From a checkpoint of a small mixture-of-experts model trained on Wikipedia.
Size: 8 layers, width 256, vocabulary 23349, 74.2M parameters.
Below are experts of layer 2 (counted from 0) of a mixture-of-experts language model. Rows are named router (the router's row for the expert), up (a neuron's input weights, with its number) and show model dimensions 0-255. Each number is 50 + 10 x the weight over its row's rms, rounded and kept within 0 to 99.
Before each expert's rows: a language model's description of what the expert responds to. This comes from a sample of Wikipedia text that the model never trained on.

# expert 14
It responds to: Clause-linking function words: and, to, but, or, which, not, would, than, especially infinitive to after choice than, alone.
router:46 32 63 40 41 54 70 47 54 43 54 42 42 42 54 43 42 30 77 45 60 43 58 52 46 46 60 49 44 51 59 46 43 60 66 68 45 59 66 37 49 42 55 56 45 39 49 46 64 53 35 47 52 59 35 42 60 73 32 68 67 50 45 41 61 66 51 59 49 36 56 53 50 38 56 55 53 45 45 58 63 51 70 53 48 43 45 42 75 37 55 56 34 54 50 51 60 54 57 56 37 56 45 45 77 38 58 40 49 41 58 46 59 53 70 67 55 59 63 53 53 53 52 51 58 42 51 53 43 44 67 52 39 50 40 66 55 51 46 68 49 44 73 41 30 63 44 53 56 64 34 48 61 52 63 55 40 55 43 53 51 47 44 54 57 49 41 54 55 63 51 53 66 50 37 52 57 56 40 44 69 68 39 48 41 50 57 66 49 39 45 55 45 54 34 41 42 51 41 47 45 35 45 54 43 58 45 52 32 71 49 59 45 57 44 56 34 35 49 31 45 68 43 42 56 39 59 42 27 59 53 56 56 61 41 75 61 66 55 56 46 58 51 65 36 37 50 64 48 55 36 49 55 60 53 41
up3:48 37 30 52 54 50 35 46 53 32 57 54 56 48 53 48 35 34 37 64 72 65 48 54 62 57 53 45 66 54 53 68 50 63 47 43 45 43 34 42 62 54 50 50 65 36 53 51 43 47 58 30 46 67 45 49 54 70 45 62 49 65 77 55 58 54 45 48 46 43 46 59 40 50 50 45 52 51 35 44 61 43 59 42 50 60 31 54 57 70 57 49 43 52 63 27 53 49 51 49 55 49 50 40 58 36 45 57 44 54 43 48 62 78 46 68 50 44 76 44 58 53 43 50 49 49 37 45 52 43 47 45 41 57 36 55 54 51 57 50 50 50 55 34 73 53 38 64 62 57 64 58 59 59 47 28 57 41 32 49 54 55 54 69 52 33 46 46 54 64 55 38 48 49 52 42 47 52 54 36 53 53 39 46 41 57 44 66 42 73 38 51 35 48 35 66 58 38 29 40 41 50 61 56 58 66 47 52 43 44 64 34 50 63 54 61 45 46 69 54 61 49 54 44 47 57 48 29 48 49 57 64 41 55 72 40 71 47 52 51 51 65 43 55 44 31 43 45 57 43 30 45 48 59 52 47
up4:50 61 52 47 51 61 54 42 61 44 57 56 38 35 53 38 52 58 70 51 58 68 50 54 48 61 61 59 63 35 72 41 37 55 55 38 54 43 61 56 30 40 49 45 46 51 47 54 41 37 43 55 54 46 65 50 59 59 56 37 57 50 56 44 70 44 49 48 50 67 71 35 47 54 31 60 52 64 39 60 48 64 50 43 47 43 42 51 61 38 60 47 46 50 53 45 36 26 24 34 41 43 63 55 57 36 46 44 38 56 48 35 44 47 54 53 31 47 63 44 29 54 42 50 52 20 55 33 48 56 47 47 61 57 62 43 35 53 55 38 47 56 38 61 42 35 47 44 41 46 31 36 42 53 63 61 29 47 68 45 40 26 50 38 47 32 49 61 34 48 40 49 40 52 40 71 54 51 63 47 51 53 48 54 48 56 65 42 49 49 34 53 43 32 48 57 61 65 41 60 41 63 49 52 42 46 30 43 66 49 56 39 65 51 49 69 49 64 55 50 46 60 41 52 49 38 46 34 56 36 48 41 47 49 64 49 39 51 38 62 53 43 52 49 43 37 49 52 44 50 42 45 57 42 64 67
up5:34 50 65 44 55 33 58 41 47 65 56 61 37 25 60 62 52 42 65 49 42 32 58 38 61 42 48 73 50 46 58 35 44 57 46 49 44 47 36 48 61 50 66 38 56 37 67 44 48 62 47 51 46 54 33 71 52 65 46 44 34 53 54 30 48 52 51 51 51 52 62 50 40 38 53 48 65 36 46 54 50 65 34 60 54 53 61 66 32 46 40 59 46 50 49 58 55 46 45 53 45 42 46 30 41 56 32 63 45 50 69 44 45 54 39 44 49 46 44 54 66 63 62 45 57 48 44 44 61 57 50 35 60 50 36 48 54 61 41 47 56 51 62 52 55 54 44 55 44 42 64 38 39 54 64 45 43 63 56 59 49 60 71 49 51 51 72 48 54 54 33 43 41 51 44 65 60 56 40 56 51 49 50 63 37 24 65 51 61 55 36 53 35 54 60 38 57 51 55 61 31 51 51 64 36 31 37 37 39 47 43 45 44 56 59 20 46 69 48 42 51 64 45 53 47 40 39 53 38 44 51 64 56 56 59 56 27 50 31 58 33 67 46 55 49 47 38 53 55 49 53 37 48 45 51 46
up6:48 50 61 64 59 53 62 47 43 54 39 55 52 44 53 47 42 51 48 51 51 64 67 46 44 43 73 46 45 54 38 47 57 61 56 56 60 47 57 43 39 44 56 54 54 37 43 49 47 42 48 40 55 37 54 68 50 29 47 45 46 33 25 56 53 61 52 43 50 51 65 56 56 50 35 54 67 46 41 50 43 60 39 62 63 54 39 53 59 55 39 49 54 32 54 30 54 37 46 55 28 50 45 45 79 45 50 72 57 74 61 57 50 58 56 64 52 46 43 46 46 49 44 49 58 36 63 58 55 48 58 45 44 49 54 57 28 47 40 62 51 46 59 53 39 33 52 45 43 37 60 49 50 45 62 32 37 48 47 72 50 45 47 41 50 52 37 54 28 61 40 39 52 49 35 53 50 41 49 53 35 32 45 45 48 41 66 67 47 39 33 70 45 53 60 48 51 34 55 37 43 40 35 41 40 44 32 48 53 42 47 58 39 46 48 55 44 32 43 44 58 70 48 57 54 48 36 52 57 51 61 35 58 45 47 50 43 61 22 41 76 55 50 69 47 53 60 40 52 45 58 38 66 23 38 48
up7:39 71 43 58 37 48 41 50 46 50 45 47 46 68 54 33 55 47 48 59 51 52 45 55 33 50 65 57 78 42 63 53 61 53 53 43 58 43 56 45 46 46 52 56 62 58 44 44 58 57 49 62 39 42 60 46 33 55 58 56 41 53 77 39 48 67 50 60 44 63 41 45 52 46 53 53 34 40 51 49 46 49 69 43 40 45 49 60 59 57 69 37 45 45 57 44 40 38 43 54 58 50 39 48 61 37 35 42 51 57 62 55 29 46 48 63 42 44 61 53 60 35 52 29 56 47 54 53 55 52 32 67 64 55 43 63 45 44 54 73 32 35 59 42 57 38 50 41 64 51 55 40 57 39 50 55 55 41 69 54 58 60 42 43 56 57 39 54 55 34 65 62 44 57 52 34 58 56 51 38 53 50 49 45 45 67 62 51 49 39 37 55 31 59 61 43 22 35 53 62 34 45 49 72 49 55 65 35 66 66 44 74 66 48 35 60 35 48 50 57 53 44 50 50 56 41 63 56 49 48 42 43 45 30 30 56 54 50 42 65 31 52 40 54 59 42 39 55 52 49 61 48 60 39 55 58
up8:62 47 47 48 40 55 37 46 34 58 60 72 48 50 51 60 49 56 42 33 44 48 56 72 54 52 51 45 45 53 60 66 26 59 34 60 60 33 50 57 60 36 56 43 50 68 51 61 61 58 39 56 44 56 42 28 41 48 49 54 35 33 60 37 63 76 43 38 58 38 41 45 66 52 38 52 68 44 62 45 47 48 65 56 33 49 58 30 51 51 59 45 56 62 37 56 44 53 61 44 56 37 58 50 23 50 41 62 57 31 57 53 43 39 39 53 47 52 43 58 47 58 36 63 42 44 33 43 49 39 55 41 35 50 56 38 54 46 41 50 59 59 71 66 46 33 41 55 54 39 43 34 49 58 42 27 50 65 38 52 36 55 45 57 60 60 44 50 53 62 59 43 47 39 56 68 48 58 34 48 50 70 65 59 40 44 62 52 59 46 49 48 42 62 69 51 50 38 57 42 38 59 54 63 43 48 43 51 64 45 54 44 59 54 50 48 61 52 50 55 75 48 47 36 56 52 41 41 39 51 47 34 45 49 45 36 55 65 44 48 41 42 45 35 37 50 46 42 47 49 79 46 55 57 56 50
up9:51 47 47 58 49 57 65 75 47 59 65 45 53 52 53 41 58 49 62 57 46 42 37 48 41 64 42 56 64 58 50 46 47 49 39 30 67 66 36 48 66 64 60 56 53 64 50 38 37 38 38 37 42 65 52 49 38 45 66 56 44 44 44 51 64 45 51 43 56 36 62 49 54 35 49 41 67 50 54 36 65 52 56 59 29 61 56 66 40 45 52 38 63 54 55 49 54 57 50 40 44 56 54 65 46 47 62 37 45 52 71 48 42 44 58 60 54 63 52 26 62 34 58 61 57 42 62 55 46 50 42 61 52 56 50 75 68 34 32 55 55 44 44 50 51 55 53 67 52 53 42 39 60 32 48 63 51 41 59 53 43 51 50 55 37 51 43 47 50 50 52 43 55 23 56 50 47 56 45 72 42 53 48 39 33 49 40 26 43 57 43 50 53 56 46 48 19 37 33 59 51 36 51 53 34 48 52 42 42 54 54 51 44 61 43 40 60 56 54 64 46 59 43 39 45 51 76 57 52 46 39 44 37 55 47 46 62 79 43 53 47 59 51 32 55 40 55 46 65 40 50 54 31 58 45 51
up10:52 53 54 61 34 68 52 43 38 59 54 58 29 68 62 60 59 50 37 36 56 55 59 41 47 48 51 59 61 44 39 59 56 56 47 54 47 53 57 60 64 45 54 59 33 65 56 62 65 52 26 40 68 44 71 41 38 69 54 71 52 41 54 47 45 40 39 57 30 53 61 45 69 69 40 44 59 54 44 49 46 53 48 48 51 55 38 69 53 47 58 31 39 32 48 46 58 49 26 55 34 36 53 47 54 46 53 48 42 63 42 30 43 53 54 50 54 52 36 51 63 43 56 41 46 44 46 46 38 56 44 29 57 60 58 38 41 52 67 58 53 53 36 67 50 48 75 27 53 42 32 42 54 35 60 52 40 41 44 53 51 53 42 54 47 50 56 46 49 38 44 61 43 42 38 74 53 47 51 66 39 73 41 51 57 47 58 55 45 36 46 47 57 40 57 60 40 46 58 46 53 39 56 58 56 57 55 32 46 59 56 52 52 54 42 67 41 61 54 38 47 47 47 43 43 60 47 44 57 48 57 54 45 45 38 49 61 49 23 57 56 63 55 57 39 57 48 67 62 36 48 66 69 48 54 47
up11:33 41 48 58 29 44 49 31 50 46 56 54 55 48 52 47 62 53 50 66 64 50 65 57 48 69 59 60 42 33 50 40 41 51 41 55 56 49 54 51 72 42 56 37 40 57 50 48 60 59 43 54 66 47 53 46 56 61 33 57 64 38 40 75 46 56 49 51 48 34 50 29 55 45 42 65 37 42 39 41 53 58 36 56 56 54 58 57 48 53 60 60 60 56 48 51 61 50 53 47 65 75 44 51 48 51 35 38 60 69 34 61 51 67 65 50 52 55 47 62 63 46 37 36 37 31 55 43 42 33 48 60 52 51 64 53 51 48 55 56 65 52 30 45 52 55 53 53 33 61 44 43 40 50 63 55 62 70 45 57 47 56 48 43 39 42 40 58 42 39 37 41 56 42 55 64 34 44 39 58 51 62 48 37 59 34 62 57 35 39 46 41 52 38 40 55 36 41 47 38 49 46 45 52 41 58 50 42 62 42 47 49 49 44 58 23 58 55 38 49 71 68 24 52 55 49 57 45 49 51 40 58 45 39 43 58 56 38 50 33 58 55 17 52 38 56 53 45 41 58 48 53 38 51 38 32
up12:60 47 31 60 47 46 70 43 42 54 48 21 47 63 46 46 66 66 44 33 55 49 57 36 36 51 35 34 56 59 55 54 43 45 38 39 43 73 42 38 69 48 51 46 57 53 46 32 43 65 39 75 47 34 52 45 39 72 55 39 47 32 46 42 47 55 40 56 52 45 58 35 53 55 65 45 58 57 42 60 52 38 46 48 23 48 34 46 47 59 45 42 39 52 59 46 69 45 49 57 55 32 51 40 50 32 50 52 42 37 34 64 48 64 60 84 55 57 67 50 53 41 79 38 56 48 47 60 39 54 44 45 44 58 50 54 59 40 46 38 42 44 47 33 57 53 32 49 52 45 45 52 54 52 44 41 60 38 54 50 28 45 47 25 53 48 56 55 65 54 40 55 59 64 61 54 46 43 42 43 61 62 65 57 49 39 64 52 40 54 41 58 33 44 41 51 41 48 55 51 43 59 51 57 60 50 49 55 57 51 33 55 61 37 55 43 36 51 49 55 41 56 65 28 57 53 53 48 65 49 56 52 41 51 53 42 44 45 52 39 40 53 40 45 45 49 55 44 39 57 41 60 51 66 59 43
up13:53 58 65 48 46 65 50 51 55 38 53 32 53 39 53 52 62 65 45 63 53 51 43 44 36 51 58 31 35 50 52 34 66 64 58 64 56 56 58 29 27 55 46 51 54 47 32 49 43 53 41 41 41 39 51 43 52 34 39 52 39 40 54 43 56 52 54 65 44 26 62 38 60 61 51 56 43 29 49 46 42 45 58 59 47 43 48 56 51 46 46 46 50 58 39 43 49 65 58 47 38 55 51 41 60 44 45 53 38 60 69 69 59 61 55 49 43 48 62 65 43 51 47 48 39 53 58 41 46 39 41 32 33 53 49 52 45 62 64 37 41 49 47 52 50 62 59 54 62 48 53 37 50 37 45 61 59 46 64 41 33 58 51 47 68 59 47 47 71 64 46 56 43 37 45 45 60 54 46 38 45 43 52 50 51 43 54 50 41 57 55 50 55 34 56 46 49 54 54 68 50 70 51 56 42 56 29 48 44 59 43 52 53 68 61 61 59 63 37 36 48 33 64 82 52 45 38 56 59 62 70 50 46 32 57 55 65 56 63 62 80 43 47 47 53 20 47 46 49 49 53 27 33 49 47 50
up14:35 46 40 67 49 63 41 52 60 48 47 44 63 47 58 47 47 53 55 40 51 53 53 57 68 44 45 56 35 51 54 48 48 59 41 65 49 41 62 54 67 62 55 57 73 56 46 26 46 41 58 43 47 62 39 52 43 37 38 63 57 55 38 48 44 47 48 50 42 38 55 39 47 58 60 42 62 62 66 49 49 30 43 40 54 65 41 60 61 30 45 58 64 39 34 66 60 26 41 41 44 61 51 57 65 63 63 53 57 48 43 63 30 47 43 46 59 54 40 60 64 67 56 61 42 57 39 54 38 49 33 61 37 49 73 46 52 49 42 58 41 47 34 62 62 37 31 46 47 46 60 41 61 59 53 56 57 42 39 44 38 64 40 34 67 57 50 50 39 47 42 56 52 42 50 65 44 46 53 48 68 65 52 27 49 44 60 41 48 42 56 35 46 67 58 41 53 49 31 41 57 39 25 47 55 51 62 45 36 49 57 48 48 33 41 48 31 46 40 68 40 47 46 57 62 47 41 42 44 59 48 64 57 40 64 48 45 55 51 48 67 63 49 47 49 68 40 50 46 51 50 74 51 58 47 59
up15:62 61 36 53 39 42 46 51 34 70 66 42 29 48 62 55 50 37 65 42 53 31 52 44 32 52 47 41 60 56 49 51 55 79 43 46 25 66 55 46 40 58 50 56 50 53 48 61 41 54 39 36 60 60 52 52 47 50 48 45 49 48 47 35 51 44 67 60 47 63 41 59 43 46 46 58 49 48 60 47 55 52 51 50 46 42 52 62 48 54 60 55 54 58 35 53 69 69 53 52 79 60 57 45 46 32 58 54 66 45 66 54 15 51 49 56 54 44 43 56 58 62 61 43 45 36 59 29 34 50 44 63 38 62 53 59 37 53 41 46 75 46 46 29 64 41 52 54 49 33 50 48 49 57 65 63 60 45 69 39 48 47 57 42 56 71 48 40 53 49 52 57 50 45 44 52 38 46 53 42 59 52 45 43 48 62 52 59 62 51 60 49 53 42 53 51 57 53 51 57 47 50 59 44 38 55 35 60 47 46 39 55 35 30 74 32 45 48 28 57 65 57 62 44 38 54 53 33 44 53 46 48 51 61 69 58 56 67 51 43 55 55 62 46 57 46 56 41 63 56 47 45 45 40 62 35
up16:39 55 42 49 48 67 72 68 57 48 45 62 39 48 52 58 50 36 62 54 54 53 34 58 32 34 60 37 43 52 47 43 45 32 58 69 42 56 55 54 47 53 56 42 64 78 62 41 45 52 41 76 27 35 53 58 41 52 58 60 51 55 56 49 53 47 46 57 57 54 42 55 47 57 40 32 53 43 65 67 42 44 53 43 47 28 55 50 65 48 42 47 49 56 42 56 66 55 25 69 40 52 40 46 74 53 44 52 63 49 67 35 56 56 41 44 50 49 70 46 48 52 51 49 60 58 50 63 56 63 60 46 38 52 51 47 42 51 44 37 72 49 43 53 61 31 50 48 46 47 52 59 47 51 35 59 54 41 61 55 37 55 51 47 42 50 39 32 63 52 67 47 70 56 50 40 62 72 42 47 47 47 45 36 66 52 46 30 59 39 40 47 72 37 46 48 55 38 61 42 53 43 50 43 35 53 44 33 39 66 49 57 38 57 43 46 43 50 49 45 39 55 55 50 39 31 46 58 54 45 59 29 63 54 57 52 52 42 26 56 44 59 42 58 49 49 58 57 37 49 64 69 47 46 56 47
up17:48 42 35 56 44 33 37 47 62 56 35 31 38 41 45 57 48 45 28 41 52 43 69 67 49 73 64 67 45 34 56 50 50 47 40 30 60 59 21 60 49 47 51 57 46 43 37 46 53 53 45 42 47 33 58 63 45 69 58 47 51 52 38 47 71 45 51 55 58 40 57 48 54 70 72 44 57 50 42 38 66 51 44 46 46 44 38 49 43 48 46 52 47 49 59 50 72 60 54 51 53 58 61 36 54 52 48 45 34 51 47 54 59 42 53 43 52 61 51 45 42 35 61 48 71 58 59 37 65 41 51 43 44 75 59 46 29 46 63 54 45 69 59 41 40 41 51 24 58 43 46 32 47 45 47 57 35 52 41 45 48 69 55 44 54 51 41 51 38 56 67 47 56 46 40 29 71 44 36 42 46 49 37 49 58 52 41 50 39 40 41 52 59 34 51 55 66 54 46 55 38 64 45 54 45 27 40 50 61 41 52 36 58 44 59 42 44 50 39 55 48 33 57 54 54 40 51 55 45 37 50 44 52 66 45 64 54 58 40 53 36 59 58 46 58 45 43 58 41 64 40 66 41 62 57 51
up18:41 67 45 66 43 53 44 57 60 56 47 54 47 61 46 51 54 61 52 51 42 37 55 46 48 58 58 37 54 70 65 45 42 46 40 53 43 54 51 52 53 50 39 60 78 42 32 56 48 60 56 58 55 35 57 46 46 58 45 51 47 52 57 66 73 42 42 58 64 48 57 36 51 37 47 50 73 66 54 50 58 53 33 44 49 59 55 72 39 36 52 48 30 37 40 52 45 59 50 54 59 30 35 41 74 43 63 50 41 41 55 30 50 67 54 45 61 58 68 47 52 48 44 70 49 54 58 40 37 37 58 47 54 47 42 32 50 60 36 37 46 33 60 59 55 52 53 47 41 59 53 41 54 32 55 49 59 35 53 31 48 30 35 27 43 38 44 47 51 47 44 35 44 59 31 47 49 22 34 60 37 55 50 65 42 56 50 65 64 51 43 59 55 47 29 53 70 59 55 44 56 62 44 38 70 57 54 53 48 65 53 42 45 53 41 56 52 44 42 43 57 73 51 35 37 58 34 53 45 61 49 44 46 53 58 36 54 41 61 51 50 58 45 54 64 55 42 52 57 41 47 45 52 61 51 50
up19:45 49 72 49 41 38 42 52 79 59 55 71 63 60 52 57 47 33 39 30 52 51 44 45 51 64 55 52 68 47 46 36 52 41 30 50 41 62 46 40 44 65 32 41 48 53 62 66 49 46 48 52 65 57 60 56 50 48 45 44 47 48 42 62 48 66 62 46 35 47 54 50 59 50 57 39 65 50 48 63 61 46 48 39 35 34 33 47 61 45 70 58 49 57 48 43 32 60 65 70 42 65 41 53 51 40 67 41 59 41 28 62 49 50 49 60 50 54 68 43 47 52 67 57 49 36 44 46 66 49 58 43 54 67 51 51 46 61 64 57 56 45 54 56 55 49 65 51 55 66 53 60 42 40 72 53 58 48 58 46 50 34 45 58 67 46 65 49 46 58 33 38 53 56 65 47 57 45 43 45 70 37 62 51 44 44 41 42 70 41 61 28 57 39 35 43 62 74 60 48 54 50 52 49 41 55 57 64 52 44 62 48 40 60 52 44 51 30 41 50 42 58 42 66 43 69 49 56 50 44 44 62 56 44 75 39 49 56 52 42 62 47 56 55 60 56 50 44 58 48 44 59 46 39 50 59
up20:48 64 64 50 50 46 41 70 56 51 44 40 52 40 42 46 51 63 49 57 78 35 41 34 45 58 54 48 59 48 33 51 84 62 45 63 62 49 54 43 71 56 48 49 47 26 58 42 40 42 51 42 57 49 59 47 61 65 52 49 65 55 35 34 56 42 35 47 43 44 52 62 60 66 31 51 45 42 21 63 49 45 37 35 64 57 48 42 51 49 42 57 52 44 50 47 49 53 62 54 61 44 67 61 60 58 49 64 43 48 66 59 50 51 55 52 37 60 72 56 41 48 48 47 46 67 54 48 49 54 69 43 42 50 51 56 55 60 42 52 53 35 60 53 53 31 51 38 55 49 44 68 56 49 34 44 39 42 34 48 50 56 76 55 50 52 48 48 42 50 51 57 59 57 61 51 44 62 54 43 62 47 50 66 38 59 42 50 30 51 34 36 58 53 52 49 40 46 68 62 61 67 53 53 34 41 48 48 39 59 54 35 34 42 68 73 44 48 28 57 54 59 64 53 49 35 44 36 51 48 49 51 42 58 60 55 46 42 51 58 39 56 47 57 34 41 43 68 58 37 33 57 50 45 44 52
up21:53 44 67 47 36 42 56 49 62 59 38 46 61 31 54 39 49 46 33 61 53 38 61 54 55 63 44 52 67 72 40 55 52 44 46 53 48 55 49 62 45 47 64 65 68 59 66 64 48 51 57 44 56 72 46 51 58 64 38 74 54 56 45 60 61 60 42 51 49 36 59 37 58 35 54 52 64 43 46 48 60 40 37 32 48 57 37 34 48 56 69 58 69 43 67 57 66 50 49 53 54 50 48 53 55 46 59 57 48 56 49 62 53 48 55 60 51 62 50 49 45 51 64 44 50 47 43 51 45 51 36 49 54 58 46 63 52 44 44 42 46 43 64 45 46 65 61 36 62 46 49 42 59 61 42 43 46 72 71 43 45 45 57 53 56 45 40 29 54 56 60 59 62 40 48 67 60 48 50 61 52 52 51 50 44 46 64 46 57 40 48 55 47 60 42 37 67 47 50 70 56 41 34 47 57 53 42 34 56 42 30 42 56 56 54 51 47 76 64 58 47 40 65 48 44 49 72 40 38 73 61 53 49 65 64 57 28 54 45 53 60 48 50 46 21 19 32 57 44 43 59 56 51 39 54 43
up22:49 60 53 48 45 33 53 59 50 56 35 54 47 47 38 56 42 65 37 37 48 60 66 42 36 50 62 43 41 71 56 56 44 40 43 56 57 46 38 57 38 28 45 41 50 59 51 59 61 77 41 44 43 43 49 79 54 59 45 60 57 43 59 38 61 61 52 39 36 63 41 55 47 35 57 80 49 45 43 38 55 61 44 49 49 55 57 55 52 49 44 41 56 46 77 33 57 57 59 69 43 37 51 43 61 48 42 46 45 56 66 54 48 49 56 41 59 47 57 44 62 50 58 46 58 61 71 34 68 45 41 45 70 56 52 72 68 61 49 39 45 36 40 28 49 45 53 59 66 40 55 50 57 41 45 48 69 45 53 53 48 35 52 43 34 39 45 51 57 46 34 68 46 55 36 70 56 43 46 42 49 52 46 25 41 49 55 45 69 41 50 53 48 57 45 69 58 62 54 38 39 55 42 58 72 42 50 55 34 53 64 56 48 42 39 50 50 48 52 50 54 39 69 44 39 52 48 58 54 41 39 52 48 52 53 48 50 62 46 52 66 61 47 50 56 33 49 66 42 57 52 58 44 37 41 41
up23:43 58 49 48 57 25 50 45 31 47 63 36 37 37 50 43 31 44 39 33 35 48 45 56 45 59 58 40 54 49 42 37 53 48 40 41 43 36 49 51 39 40 38 43 39 51 47 50 49 71 62 47 44 56 65 56 43 65 77 52 45 42 35 39 46 65 37 52 34 50 42 41 54 50 57 40 63 64 37 60 37 56 46 43 52 54 51 37 38 42 48 43 37 56 48 48 35 42 68 41 49 45 50 38 53 54 49 55 51 40 51 62 63 62 55 72 50 43 58 43 47 52 49 46 48 42 55 55 49 23 59 47 50 84 35 48 43 66 58 59 70 57 46 31 56 40 58 49 33 53 62 54 46 48 48 58 64 61 56 56 50 77 33 45 54 67 71 64 52 54 54 53 61 66 38 49 49 47 43 53 42 60 65 52 55 51 37 45 53 53 45 41 37 61 55 34 56 56 55 51 61 45 45 44 43 43 55 46 25 68 60 54 32 66 32 47 39 62 33 44 46 41 61 56 54 59 53 44 45 42 57 54 36 51 54 35 47 36 68 43 53 42 37 59 44 41 46 51 57 50 59 53 50 56 50 63
up24:48 48 71 43 45 67 57 35 43 62 33 60 48 48 47 41 63 60 42 51 59 50 51 41 48 44 50 42 43 63 48 64 54 42 52 26 61 43 41 47 46 65 54 53 58 57 29 52 45 51 49 48 43 39 43 46 69 55 40 60 56 44 56 40 46 33 49 37 42 49 48 42 69 57 45 56 44 47 67 40 58 40 50 50 49 43 57 40 49 46 44 59 51 62 41 58 56 34 38 59 74 63 43 70 53 44 51 85 41 51 46 68 40 69 65 64 53 45 58 54 56 55 64 58 47 48 71 59 47 50 40 42 36 34 33 35 49 43 61 54 43 59 72 68 48 52 53 67 50 38 32 57 39 52 50 50 40 53 38 57 56 65 41 54 46 53 56 52 57 42 41 41 56 63 32 68 34 52 27 70 51 68 43 45 64 34 54 57 54 63 39 49 59 48 38 50 66 57 52 63 51 38 59 47 51 45 37 55 61 49 43 49 56 40 43 41 66 56 47 50 47 49 45 46 53 49 37 50 74 51 57 61 49 43 57 33 53 67 57 53 62 52 38 56 36 44 58 27 49 55 51 50 36 49 55 48
up25:50 37 42 43 41 48 30 65 53 52 56 63 36 36 56 57 30 49 40 40 49 45 45 39 56 41 73 45 58 78 56 58 58 71 51 49 45 56 48 56 53 60 72 27 47 62 31 47 31 47 61 40 56 55 52 57 48 43 52 51 55 35 65 47 57 45 59 35 57 59 51 46 60 25 60 51 49 51 48 55 60 55 42 58 46 57 42 46 49 70 48 55 62 43 61 64 49 32 64 58 42 48 56 38 49 51 22 42 51 56 66 53 56 47 44 35 55 58 37 47 42 51 49 31 58 46 53 33 39 52 42 37 44 37 42 33 64 37 46 46 52 50 51 41 54 41 56 52 57 65 41 60 43 55 42 46 52 43 57 51 45 65 67 53 41 39 41 37 58 60 44 41 54 33 60 56 55 44 43 46 47 44 44 52 37 20 51 52 59 63 45 43 62 51 53 51 60 51 46 49 53 65 40 61 40 54 56 57 54 44 50 23 27 56 47 35 40 49 43 44 52 64 58 61 55 55 47 42 32 56 40 39 53 49 51 46 62 64 37 46 51 62 58 45 32 59 50 32 27 61 61 46 40 42 65 51
up26:45 44 56 46 57 61 43 35 63 53 51 55 59 52 73 48 56 63 50 59 38 33 50 47 46 49 52 56 65 51 57 53 57 49 54 56 54 50 42 65 56 42 49 56 53 56 52 41 57 47 56 53 59 57 47 44 70 48 50 67 43 73 50 61 49 60 54 41 30 49 56 42 48 64 53 44 47 46 43 50 62 50 53 38 45 56 35 60 68 54 58 45 53 81 55 37 49 46 44 50 63 44 55 69 58 93 46 59 47 44 27 47 57 54 46 56 53 54 36 37 36 65 44 56 55 55 58 35 43 68 57 43 53 41 40 47 47 57 50 43 62 44 40 54 41 45 67 58 59 65 49 45 58 45 57 54 55 55 50 52 38 42 62 49 57 57 48 46 39 55 69 53 51 48 44 44 61 54 68 54 33 42 42 50 45 53 35 69 51 62 46 50 64 49 53 42 39 42 43 45 64 72 35 36 38 64 41 69 47 28 33 53 63 32 58 58 58 36 51 48 45 44 67 53 50 39 47 42 48 39 41 39 39 62 55 44 21 42 33 31 42 60 32 48 43 63 50 55 47 41 46 62 47 42 56 57
up27:55 49 46 52 41 64 40 49 57 60 39 50 60 52 30 69 40 40 53 48 59 36 47 63 45 55 52 42 30 37 52 52 55 55 58 48 45 61 38 59 54 58 53 53 46 65 51 62 60 54 56 54 45 52 52 76 54 37 61 60 65 61 57 48 34 44 53 57 37 63 52 66 40 49 36 43 56 47 41 54 50 60 57 48 48 54 53 60 56 43 55 43 56 52 39 32 39 70 39 62 71 43 59 55 24 45 56 38 44 60 40 56 45 41 51 59 65 42 51 50 55 45 73 49 43 32 51 50 54 60 60 58 50 73 24 68 53 57 33 57 48 56 47 58 45 39 49 61 59 65 61 44 46 60 52 36 58 54 44 54 40 47 57 36 59 47 61 45 44 43 63 52 35 46 49 38 60 52 34 55 55 56 61 65 48 39 56 65 44 54 55 59 48 62 31 42 60 64 72 36 67 46 62 55 45 48 63 61 32 58 35 49 56 40 53 38 67 49 57 42 55 51 33 35 39 46 52 51 51 46 62 45 75 50 56 33 61 44 58 41 37 45 36 61 43 61 58 56 58 38 52 74 62 57 47 59
up28:60 38 48 58 49 48 69 49 42 56 51 52 61 50 36 62 57 44 43 60 53 53 45 48 57 56 56 61 58 59 39 54 57 56 61 68 44 62 52 47 50 26 69 54 50 45 38 38 37 51 64 54 58 58 49 32 52 55 63 42 56 43 51 53 41 62 39 54 45 52 44 58 43 51 53 52 41 59 42 62 50 45 55 45 49 45 54 56 49 57 51 64 54 43 64 66 57 47 53 31 62 43 51 48 63 50 42 67 43 53 43 43 44 42 41 50 69 44 53 49 38 45 44 52 52 33 34 56 41 57 28 47 50 47 55 52 42 49 58 57 51 45 54 38 40 48 61 47 62 49 52 60 54 52 62 59 52 53 49 56 49 27 45 36 60 52 19 40 47 52 52 52 60 48 49 63 48 27 64 56 35 51 59 63 55 73 80 61 53 58 38 34 60 38 40 49 69 44 54 67 80 61 42 66 57 47 54 48 68 63 58 46 69 67 56 33 54 56 48 54 64 59 28 41 61 69 46 32 43 56 54 61 52 63 56 45 49 43 38 27 47 45 38 66 57 54 42 56 45 28 30 57 54 54 53 51
up29:62 52 53 51 32 36 27 56 42 54 37 59 47 52 49 63 47 55 81 36 42 56 42 34 43 29 62 41 56 65 53 47 41 53 28 59 57 40 43 50 45 44 47 40 41 73 55 30 48 47 67 44 38 42 66 43 59 46 42 81 54 52 54 39 70 52 45 51 41 69 50 27 40 61 66 49 54 46 49 55 43 41 41 60 49 65 47 33 48 44 65 51 52 55 50 64 54 44 52 52 55 43 64 43 54 45 55 63 32 49 33 56 40 43 49 45 39 68 31 49 51 51 42 27 55 54 56 57 43 66 48 54 49 27 54 58 51 38 32 34 53 59 64 34 46 52 51 62 43 61 60 54 40 44 53 62 62 51 44 52 46 36 56 52 59 36 37 52 40 57 61 49 35 40 59 60 50 56 41 42 55 55 50 45 47 52 53 40 44 57 38 36 48 57 69 61 42 48 61 37 54 49 40 48 39 54 45 64 23 40 50 68 52 57 57 56 59 58 37 45 60 47 51 65 53 56 59 60 41 33 46 41 34 47 42 49 52 49 55 44 43 49 54 45 68 53 51 50 48 46 55 66 41 50 52 39